From a checkpoint of a small mixture-of-experts model trained on Wikipedia: vocabulary 32768, 1 pick a token.
Below are experts of layer 3 (counted from 0) of a mixture-of-experts language model. Rows are named gate (a neuron's input weights, with its number), up (a neuron's input weights, with its number) and show model dimensions 96-191. Each number is 128 + 24 x the weight over its row's rms, rounded and kept within 0 to 255.
Before each expert's rows: "gets" lists some tokens that make up at least twice as much of what it gets as of all text. This comes from a sample of Wikipedia text that the model never trained on. Tokens count by the router's weight.

# expert 15
gets: ",", "2", "0", "9", " the", " with"
gate0 [138 120 112 190 158 137 115 143 113 163 119 109 113  87 115 132 120 155 174 114 146 123 112 105  84 182 198 141 100 109 101 151 104 126 147 113 134 121 129 107 128 148 113 135 107 105 144 102 142 153 143 162 150 138 111 122 133 102 136 130 153 138 131 141 127 133 143 104 155 132 135 139 151 109 115 126 169 100 133 138 132 112 105 138 134 102 126 116 121 107  89 107 150 169 128 146]
up0 [124 100  76 126 134 151 138 140 102 117 112 160 147 161 111 124 144 122 149 176 132 160 104 104 149 115  75 109 129 166  73 113 133  86 167 192 113 141 164 122 137 111 120 130 117 117 130 170 105 128 110 102 147 117 150 175 151 171 113 132 122 114 103 116 148 135 153 151  86 142 124 135 141  75  99 109 123 165 186 108 125 112 124  76  86 153 139 118  86 143 214 111 118 106 147 117]

# expert 0
gets: " ", "–", " the", " The", " October", "==\n\n"
gate1 [150 155 154 134 108  94 115  75 128 111 136 110 114 111 139 139 133 133 102 141 119  83 124 119 127  69 150 132 121 143 149 155 100 103 138 114  72 154 108 135 111  79 121 123 107 112 129 112 140 131 122 134 103 150 113 129 149 123 117 143 113 118 103 147 124 149 196 130 107 126  81 137 125 128 161 134 124  84 141 135 138 149  83 139 109 145  93 102 134 148 150 141 121 153 102 115]
up1 [136 126 116 127 102 145 118 140 115 156 153 168 170 124 117 145  99 112 133 167  85 146 100 147 106 132 126 150 176 108  90 102 155 108 159 137 119 124 124 132 118 157 152 135 108 119 136 144 140 152 126 106 120 148 133 156 157 126 112 115 163 142 160 109 148 137 123  63  95  96 146 124 160 118 100 148 145 119 120 114 133 125 128 141 111 117  71 110 131 102 140  65 147 143 120 143]

# expert 3
gets: ",", ".\n\n", " The", " in", " a", " on"
gate0 [118  82 146 108 154 124 136 104 128 186 148 126 114 112 119 136 112 134 115 156 151 145 116 147 159  94 156 131 133 124 159 109 128 115 123 136 102  70 125 139 117 187 151 125 140 128 134 101 157 159 169 123 133 101 150 177 121 159 137 114 130 149 126 128 163 182 120 127 131 157 121 134 135 149 120 167 145 110 129 147 123 127 145  89  94 170 126 154 139 135 142 109 145 115 126 136]
up0 [125 150 157 104 156 115 145 138 115 155  85 105 150 122 108 106 155 112 118  86 118  76 152 128 120 140 122 140 184  80  94 140 132 180 136 137 135 131 102  97 145 150 125 125 111 111 175 153  99 143 129 146 135 178 114 119  67 127 123 133 123 136 151 159 139 107 128 121 151 127 144 134 151 127 116  81 143 157 128 125 114 128 122 137 151  86 170  98 112 132 114 117 132 128  74 116]

# expert 5
gets: " was", " is", " were", " are", " be", " been"
gate0 [116 102 117 142 132 120 128 146 122 168 142 124 146 111 142 169  91 120 150 120 156 126  91 110 159 145 163 135 105 116 149 111 102 154 120 173  98 125 166 112 112 142 115 175 132 131 165 132 135 147 102 111 137 145 124 118 135  90 119 117 106 176 131 171 117 120 117 135  80 147 140 101 119 175 139 118 169 117 184 125 112  92 110 160 102 134 107 140 119  85 169  82 135 160 141  94]
up0 [128 120 122 120 119 122 126 155  77 125 122 112 174 155 141 157 107 111  86 158 159 132  88 222 155 124 153 114 131 132 144 112 122 131 154 129 103  86 119 129 152 160 127 165  91 133 124 131 132  99  94 162 102 126 162 118 166 120 159 116 111 156 150 146 134 130 121 142 115 157 150  61 136 141 118 165 175 149 122 132 126 156  88 102 139 128 138 124 151 129  99 121 153 122 133  88]

# expert 14
gets: " |", " |\n", " (", "th", ")", ";"
gate1 [149 137 144 142 105 133 154 146 122 135 117 131 152 151 100 176 135 141 119 125 170  98 132 151 118 116 118 120 141 107 133 158  89 141 127 131 172 131 143 132 151 136 123 123 150 156  69 138 120 144 158 136 129 121 128 111 122 114  90 125 108 116 159 131 154 110 149 117 109 150 128 160  94 129 125  97 118 101 107  73 158 131 123 112 133  57 108 137 124  82 136 128 139 143  82 154]
up1 [135 122 103 118 180 141 144 168 121 139 104 142 106 101 153 114 137 128 155 122 119 122 121 117 135 126  98 142 149 112 148 101 145 101 148 151 121 147 141 112 129  89 104 125  92 113 153 157 154  99 119 116 175 123 129 126 108 126 138 106 134 120 107 132  79 157 126 123 151 124 167 140 117 127 150 103 155 174 158 145 109 156 133 142 139 169 130 127 150 102 126 166 138 153 154 100]

# expert 8
gets: " to", " of", " from", " into", " than", " about"
gate0 [112 143 103 128  62 107 104 140 137 111 163 144 134 122 140 133 121 123 150 113 112 106  99 128 146 114 123 106 142 140 153 178 122 113  98 110 107 137 117 188 173 141 124 160 114 132  96 109 119 140 158 124  98 147 132 138 195 177  95  89 140 149 149 166 131 138 114 111 132 146 126 122 141 108 143 129 106 123 133 100 144 171 138  82 142 137 124 130  81 171 132 119 110 100  67 129]
up0 [123 136  90 133 149 151 135 152 134 154 134 113 133 110 131 147 118 141 115 113 102  98 151 142 126 151  94 138 176 128 179 176 135  98 135 149 133 128 142 137 136 144  98 162 118 152 147 139 145 131 157 149 156 180 122 104  81  90 157 174 132  96 113 128 133 126 176 140 146 186 108  93 151 153 157 114 102 128 118 130 146 143  95  95  74 131 123 128 146 153 114 124 205 154 105 138]

# expert 11
gets: " a", " the", " an", "'s", " in", " for"
gate0 [ 77 121  90 115 123 156 126  93 174 121  80  95  94 176 125 102 114 122 134 116 113 139  70 112 174 117 126 106 184 144 126 187 106  82 125 132 104 116 114 123 125 129 181 142 119 122 107 106 163 110 151 120 104 146 104 188 140 129 104 151  95 125 138 143 110 116  83 138 116 116 116 119 114 166 151 138 118 118 128 129 130 153 103 124 135 134  95 135 114 143 121 139 137 147 130 166]
up0 [107 103 141 151 149 150 133  95 152 118 150 129 162 113 125 147 171 103 116 120 116 148 133 140 119  73 106 139 110 101  91 168 120 136 171 105 158 107 161  98 135 150  89 114 101  79 127 140 148 137 124 130 134 159 146 112  49 144 123  80  94 142 141 133 137 150 139 157 126 164 128 162 148 141 100 143 172 117  96 115  97 145 136  90 111 134 125 109 111 102 151 115  91 122 119 177]

# expert 7
gets: "|", "0", "3", "5", "6", " but"
gate0 [ 36 138 132 141 129 170 153  99 132 132  83 134 134 154 110 116 151 125 121 115 122  83 148 134 126 124 111 142 128 112 111 152 147 150 118 131 135 101 127 120 144 141 155 141 129 106 128 110 145 163 193 145 164  98 115 144 140 164 151 128  87 104 181 158 124 139 112 154 102 114 131 120  81 100 135 135 153 145 139 111 139 153 127 109 124 127 111  98 110 118 156 125 129 148  86 158]
up0 [154 142 166 106 119 109 171 158 144 121 126 146 166 152 113 113 164 120 152 135 133 121 129 119 143 134 128 139 100 118 137 154 117 147 147 120 154 104 160 138 109 131 131  71 152 137 145  80 135  74  89 167 146 126 150 113 108 130 143 133 111 101 106 131 156 143 140 147  95 161 124 108 150 115 117 153 101 144 143 162  94 147 121 124 125  99 137 128  93  78 119 104 115 126 163 148]

# expert 13
gets: "\n", ".", ".\n", " it", "ing", " |\n"
gate0 [145 185 160 119 130 136 145 131 203 130 166 152 169 102 150 133 134 163 133 124 153 114 123 147 112 120 131 145 100 146  78 140 122 125  96 156 124 139 128 130 100 100 103 109  85 146  79 140 119 145 131 141 126 101 117 130 152 113 142 131  84 143 114 106 129 110 152 116 133 118 148 133 118 172 137 168 129 134 126 134 125 114 160 111 120 106 114 112 129 142 152 108 150 165 114 154]
up0 [150 125 196 116 107 133 156 130 134 101 119 128 130 156 138  92 101 130 109 146 110 136 116 139 142 100 137 112 154 176  84 145 139 110 111 135 101 155  97 124  87  98  88 117 123 153 166 151  66 131  99 146  68 121 131  89 179 137 121  88 148 179 132 146 159 155 134 116 145 104 164 119 135 147 119 164  83 153 117 142 172 127 123 126 165 131 131 109 102 148 183 167 112  97 103 163]

# expert 4
gets: "-", " of", " ", "==", " and", "."
gate1 [133 108 136 123  62 114 121 130 127 161 157 112 118 142 140 111 121 121 156 154 164  98 148 152 107 132  99 112 170 117 198  81 123 129 132 158 109 167 114 105 130 155 142 110 109 108 136 126 152  85 134 128 161 117  94 221 149 120  92 113 153 128 105 137 137 111  75  98 115 102 148 145 157 158 118 143 132 122 151 104 146 120 119 110 128 100 123 137 116 126 110 132 138  44 134 120]
up1 [147 140  93 132 127 168 128 133  93 154 103 142 148 150 172 149 115 146 159 138 132 105 153 126 137  86 144 109 106  98  68 164  63 125 125 102 145  86 106 102 116 127 123 164  95 104 142 138 123 123 140 147 137 127 131 119 102 142 126 154 108 127 133  77  91 110 147 138 139 114 169 121  87 127 119  97 147 116 126 142  96 139 147 122 118 137 124 168 151 131  97 174 136 137 125 119]